{"rope_fraction": 0.75, "attn_scale": 0.125, "init_std_up": 0.0269, "beta1": 0.95, "warmup_steps": 236}
Below are experts of layer 6 (counted from 0) of a mixture-of-experts language model. Rows are named router (the router's row for the expert), down (a neuron's output weights, with its number) and show model dimensions 0-127. Each number is 128 + 24 x the weight over its row's rms, rounded and kept within 0 to 255.
After each expert's rows: "raises" lists some tokens whose logits its average output raises strongly, later layers aside. This comes from a sample of Wikipedia text that the model never trained on.

# expert 11
router [118 140 128 119 121 166 113 145 142 116 160 119 102 152 157 138 140 151  91 141 184 110 156 147 134 110 137 129 130 140 131 159 144 121 147 131 144 189 150 117 150 153 150 150 136 112 148 111 118 155 151 138 129 113  95 187  85 136 129 150 127 136 160 177 141 134  76 160 124 115  96 156 118 126 132  70 141 136 149 131 112 139 131 125 117 116 109 151 137 123 165 108 136 102 109 148 157 151 144 126 123  48 133 123 143 108 139 128 170 118 115 158 106 125  81 118 169  99 126 173 105 160 168 115 163 115 148 120]
down0 [133 159 138 177 111 101 123 116 112 127 114  93 138 133 127 157 114 148  86 144 128 129 133 148 171  84 121 135 150  79 124 113 143  93 121 137 140 116 137 142 181 155 155  99 100 138 156 113 125 173 106 180 115 126 163 110 135 117 108 111 144 155 142  79 139  92 109  77 143 131 128 123 134 143 124 137 135 112 155 122 110 124 130 110 145  79  81 111 104 155 148 107 133 154 153 112 153  98 148 156 169  86 139 109 130 143  86 151 151 113 118 159  94 126 135 126  95 129 138 170 118 146 184 138 139 107  96 135]
raises: "bs", "erson", "ern", "enti", "ond", "end"

# expert 13
router [125 155 142 112 121 162  94 160 128 128 153 119  82 116 125 128 134 128  87 112 184 112 175 113 115 130 150 134 142 124 157 131 109 123 136 134 121 190 128 128 165 191 148 150 121 104 145 125 148 182 144 125 113 131 108 149 124 129 149 152 158 131 154 111 130 111  90 184 138 113 102 139 128  99 106 108 140 110 134 134 128 137 112 128 132 128 108 151 158 109 142 109 111 104 106 132 197 174 143 133 146  87 143 121 116 132 168 144 148  91 149 135  95 106  99 118 142  84 147 142 111 172 140 101 133 141 172 101]
down0 [157 111 143 124 128 103  65  73 113 113 164 140 120 162 113 147 114 189 105 133 138 114 130 126 121 116  87 118 179 112 149 154 154 152 131 123 148 140 105 147 103 110 162 134 149 147  94 146 125 127 122 134 119 209 109 130 102  73 139 128 101 137 106 136 135 123  94  75 142 134 187  90 146 131 146 105 139 129 145 115  96 128 115 117 130 140 150 108  93 112 130 156 125 137 133 138 120  82 148 144 112 119 149 153 138 108 133 129 141 147 116 150 142 132 137 117 179 130 103 141  92  93 170 146 100 120 121 125]
raises: "writer", "mber", "room", " °"

# expert 4
router [115 138 146 130  91 163 124 147 125 110 161 105 105 145 131 122 126 138  77 112 149 120 172 138 134  96 167 183 125 110 141 148 144 110 154 111 136 160 142 126 180 168 165 146 127 107 128 113 139 165 146 130 146 114  86 187 107 141 135 142 145 125 137 134 134 131  98 159 151 108  97 144 120 124 149  79 132  89 135 143 132 144 159 129 158  99 133 167 164 105 129 105 151 137 115 118 127 161 139 118 119  75 107 172 113 102 159 122 160 125 182 155 112 128 103 111 169 100 157 154 118 152 140 118 114 143 152 117]
down1 [134  91 134 145 133 103 170 139 131 125  95 154 129 112  79 104 156 119 121 161 151 100 169 118 107  82  97 136 161 165 118 106 111 173 147 137 121 141 130 134 159 130 133 147 107 107 122 134 139 134 120 145  68 136 149 122 153  96 129 124 127  91 128  92 144 127 166 180 109 115 138 136  91 152 143 139 114 139 161 136 113 156 109 125  76 150 155 118  97 148 146  98 113 100 178 101 147  94 112 154 116 151 114 132 124 131 151 108 162 122 146 132 156  76 106 183 112 163 138 127 131 129  88 117 156 137 143 147]
raises: "raph", "writer", "ese", " champions", "ues", "season"

# expert 3
router [114 112 132 176 118 147 117 116 135 147 102 116 131 163 148 140 129 124  91 148 131 116 156 116 110 122 146 153 102  93 131 117 136 122 115 130 135 154 111 183 139 152 118 159 104 108 151 129 136 147 137 149 110 114 121 107 143 111 105 141 125 133 135 111 148 106 139 193  83 150 109 112 160 119 119  99 116 108 120 127 127 164 110 141 166 118 150 134 173 152 138 124 117 118 126 138 159 207 159 175 123  89 130 100 137 121 184 129 132 165  67 116  96 123 143 116 123 175 108 137 121 120 143 142  72 138 116  75]
down19 [155 121 144 122  81 118  86  99 134 139 142 154 145 133 119 100  82  90 154 150 137 129 143 141 133 124 146 145 111 130 129 119 146 125 111 135 132 137 161 156 147 123 103 113 116  73 150 135 138 108 133 132 113 121 135 124 162 165 152 156 129 102 126  83 132 123 137 240 107 124 122 118 145 142 114 113 108 123 147 152 151 110 125 155 122 117 121 173 155 119 130 122 143 147 103 133 116 139 118 199 111 109 122 117 112 149 178 119  96 158 110 107 105 169 125 135  96 137 115  96 140 118 168 137 100 129 156  79]
raises: "|", "=", "In", "The", "-", "gh"

# expert 10
router [115 130 103 130 143 150 135 132 141 144 163 131 141 165 161 106 114 171 121  98 134 129 112 112  97 148 140 107 133 176 105 169  94 144 104 125  87 120 152 154 143 140 158 135 122  91 121 111 106 169  87 138 148 121  70 116 125  98 121 159  97 133 139 160 119 119  85 118 125 134 112 188 116 160 124 105 125 110 173  78 140 174 141 113 162 163 129 133 100 120 111 102 104 129 125 108 137 123 130 132 114 142  96  98 129 106 148 109 113 131 150 123 112 134 108 170 142 124 133 129 119 114 160  78 187 120 178 133]
down0 [111 103  90 129 155 127 138 132 154 138 156 147 116 133 147  97  81 114  96 116 157 109 144 173 149 132 137  96 118 105 113 131  71 104 148 148  94 146 160 100 113 109 157 139 135 140 146 136 168 143 164 114 142 163 148 152 118 141 218 126 108 111 107 133 118 152  97 138 114 139  84 169 141 107 135 124 110 133  97 112 141 119 121 105 151 165 132 131 126 125  87 136 139 115 132 100 133 138 189 137 122 141 173 147 118 150 139 139  93  80 101  89 178 121 147 117 150 132 132 112 125 134 114 150 109 142 110 149]
raises: "ments", "ced", "Scientific", "cing", "ging", "itar"

# expert 6
router [140 162  96 167 131 121 171 151 167  81 144 125 110  78 146 133 123  71 150 118  82 107 160 108 106 106 108 140 129 126 126 145  67 132 124 149 100 168 118 159 114 138 116 121 135 108 168 140 118  99 115 110 141 113  87  86 150 114 164 100 162 125 119 125 140 169 125 102 137 143  95 175 128 133  94 156 107 131 112 145  79 111 128 131 135 164 138 163 120 113 138 111 157 137 109 133 130 110 120 123 122 123 177 126 128 124 162 104 123 165 132 105 156 147 143 110 105 119 111 106 115 147  94  97 125 109 167 140]
down1 [116 122 106 127 169 133 135 139 184 118 151 133 129 114 117 126 102 110 101 127 122  98 137  86 119 113 142 138 144  96 112 118 161 111 114 101 136  88 147  92 150 123 159 138 156 113 141 113 151 155 135 126 116 104 126 100 153  86 175 121 134 115  87 143 122  88 122 172 107 114 157 137 130  61 164  92 103 129 121 120 127 106 122 139  56 135 107  99 138 100  81 134 119 146 147 100 182 144 105  98 105 123 100 126 108 128 132 169 102 105 123 137 142 139  73 130 106 135 126 110 105 144 136 105 169 105 114 137]
raises: "weight", "lies", "abad", "ton", "offs", "out"

# expert 12
router [138 125 122 162  82 126 132 123  95 177 134 137 124 157 106 143 105 152 130 164 112 145  96 173 145 154  96  87 140 117 136 166 138 117 141  75 142  85  99 153 119 132 135  99 153 157  97 129 154 102 110 113 105 130 157 111 100 176  99 136 124 139 160 161 112 131  98 119 116 106 132 124  96 120 129 115 143 125 163 135 179  89  97 126 114  91 160 149 114 142  93 117 115 162 124 151  74 117  94 148 138 139 158 149  96 125 121 156 122 135 167 115 112 108 127 172  93 108 152 139 127 121 113 126 143 169 142 114]
down1 [100 127 135 143 154 146 118 152 134  98  86 121 150 181 140 141 136 107 108 132 151 106 167 139 120 130 119 142 129 163 138 122 120 156 109 145 100 103 122 101 136 122 100 150  81 141  78 143 138  97 120 121 128 174 110 153  70 147 126 118 117 124 102 150 172 142 121  94 131 133 179 117 185 152  96 153 150 119 180 103  97 118 124  90 155 102  85 177 156 111 142  99 113  77 117 150 130 114 106 116 155 127 128 157 129 157  91 111 136 111  98 140 110 112 119 118 142 115 134 144 158 119 145 130 104 136 144  99]
raises: "pt", "bles", "pe", " Species", "x", "ana"

# expert 5
router [140 131 151 119 115 109 107 108  88 119 112 108 173 132 138 139 154  93 156  93 111 143 125  56 163  82  79  93 110 139 127 108 120 130 120 112 152 124 117 117 144 167 103 148 122 114 127  96 113 145 125 117 105 173 117 141 154 111 140 141 127 122 110 165 150 112  67 111 147 158  98 119 146 143 130  79 114 120 126 130 109 108 130 111  97 111 139 140 131 152 177 126 113 169 120 117 112 116 133  90 108 130 120 135 100 165 129  86 166  84  99 105 131 114 142  78 141 131 119  89 140 181 132 107 129 110 142 106]
down1 [113 150 139 153 111 149  97 111 154 135 133 130 128 113 149 148 106 102  96 127 145 131 118 123 103 108 108  97  95 134  86 139 133 142 145 115 165 145 124 134 118 150 127 136 131 126 133 100 123 103 164  94 133 145  96 131 100 119 137  97 112 127 187 115 109  83 104  50 138 140  98 125 113 127  97  76 115 151 115 128 161 148 126 106 158 144 146 123  90 131 152 150 182 154 126 140 119 154  95 172 162 150 130 135 147 153  78 106 103  91  97 158 150 104 131  89 129 141  98  78 165 126 121 135 141 140 122 110]
raises: "ous", "ed", "ade", "hip", "ess", "ously"

# expert 1
router [130  97  97 111 132 114 112 127 148 123 109 114 142 120  89  98 112 140 164 156  95 146 116 144 125 146 152 152 130 107  89 141 121 110 122 119 128 108 130 128 146 140 134 162 116  90  94  79 162 126 109 100 112 105 144 101 119 113  76 160 155 113 136 117 138 131 140 130 172  90 139  78 138 132 101 136 140 124 154 127 176 169 128 134 138  91  99  83  95 137 134 131 163 130 121 137 119 130 161 111 122  93  45 109 164 124 119 145 135 131 133 176 156 104 117 112 147 120 115 139 164  97 106 125 162 137  90 169]
down1 [175 159  94  95 174 123 165 132 123 136 112 120  90 153  98 138 139 109  89 119 112 131  90 119 107 135 168 135 138 150 146 115 171 169 122 139 154 162 144 103 158 133 132 160 122 135 133 152 148 162 136 127 135 140 102 151 168 134 163 159 137  74 114 129 111 131 147 210 150 110 100  94 104 131 134 102 125 153  86 124 132 152  97 103  91 159 112 146 114 102 132 137 145 127 145 121 103  89 135 119 152 173 142 107  99 142 168  98 125  86 159 109 124 148 129 138 123 128 124 156 110 143 112 125 142 122 143 114]
raises: " |", "\"", "\n", ";", "ge"

# expert 9
router [115 120 168 111 168 104  94 147 114 105 153 156 166 135 148 115 129 138 124 112 124 131 143  93 167  91  83  94 157 125 100 121 104 106 134 148 137 154 136 130 166 135 192 141 103  87 156 122 110 111 114 145 139 110 158 173 153 108 100 152 125 154 106 136 144  85 111 121 146 114 103 153 129 124 144 148  95 136 161 137 144 118 108 133 126 141 142 128 140  93  93 144 178 122 126 126 137 155 154 125 184 131 118 113 127 122 169 112 164  94 111 131 112 122  61  93 151 158 141 109 121 133 172 141 145 146 140 145]
down0 [156 139 159 175 139 116  91 116 153 102 150 137 106 160  98  98 110 142 113 146 138 146 118 130 127 133 137 146 151 120 132 134 165 107 116  88 135 116 153 126 167 132 146 128 128 104 101 144 144 110 131 136 174 138 139  95  83 150 109  99 129 142 123 159 153 160 137 130 121 138 154 115 127 106 101 170 143 119 118 106 130 128 118 155 159 107 158  85  92 144 147 137 109  85 137 139  78 153 123  81 156 106 155 137 154 107 101 126 134 148 115 111 172 120 177  99 212 167  96 150 140 158 119 140 125 127 150 130]
raises: "nce", "rest", "Personal", "ther", "uct"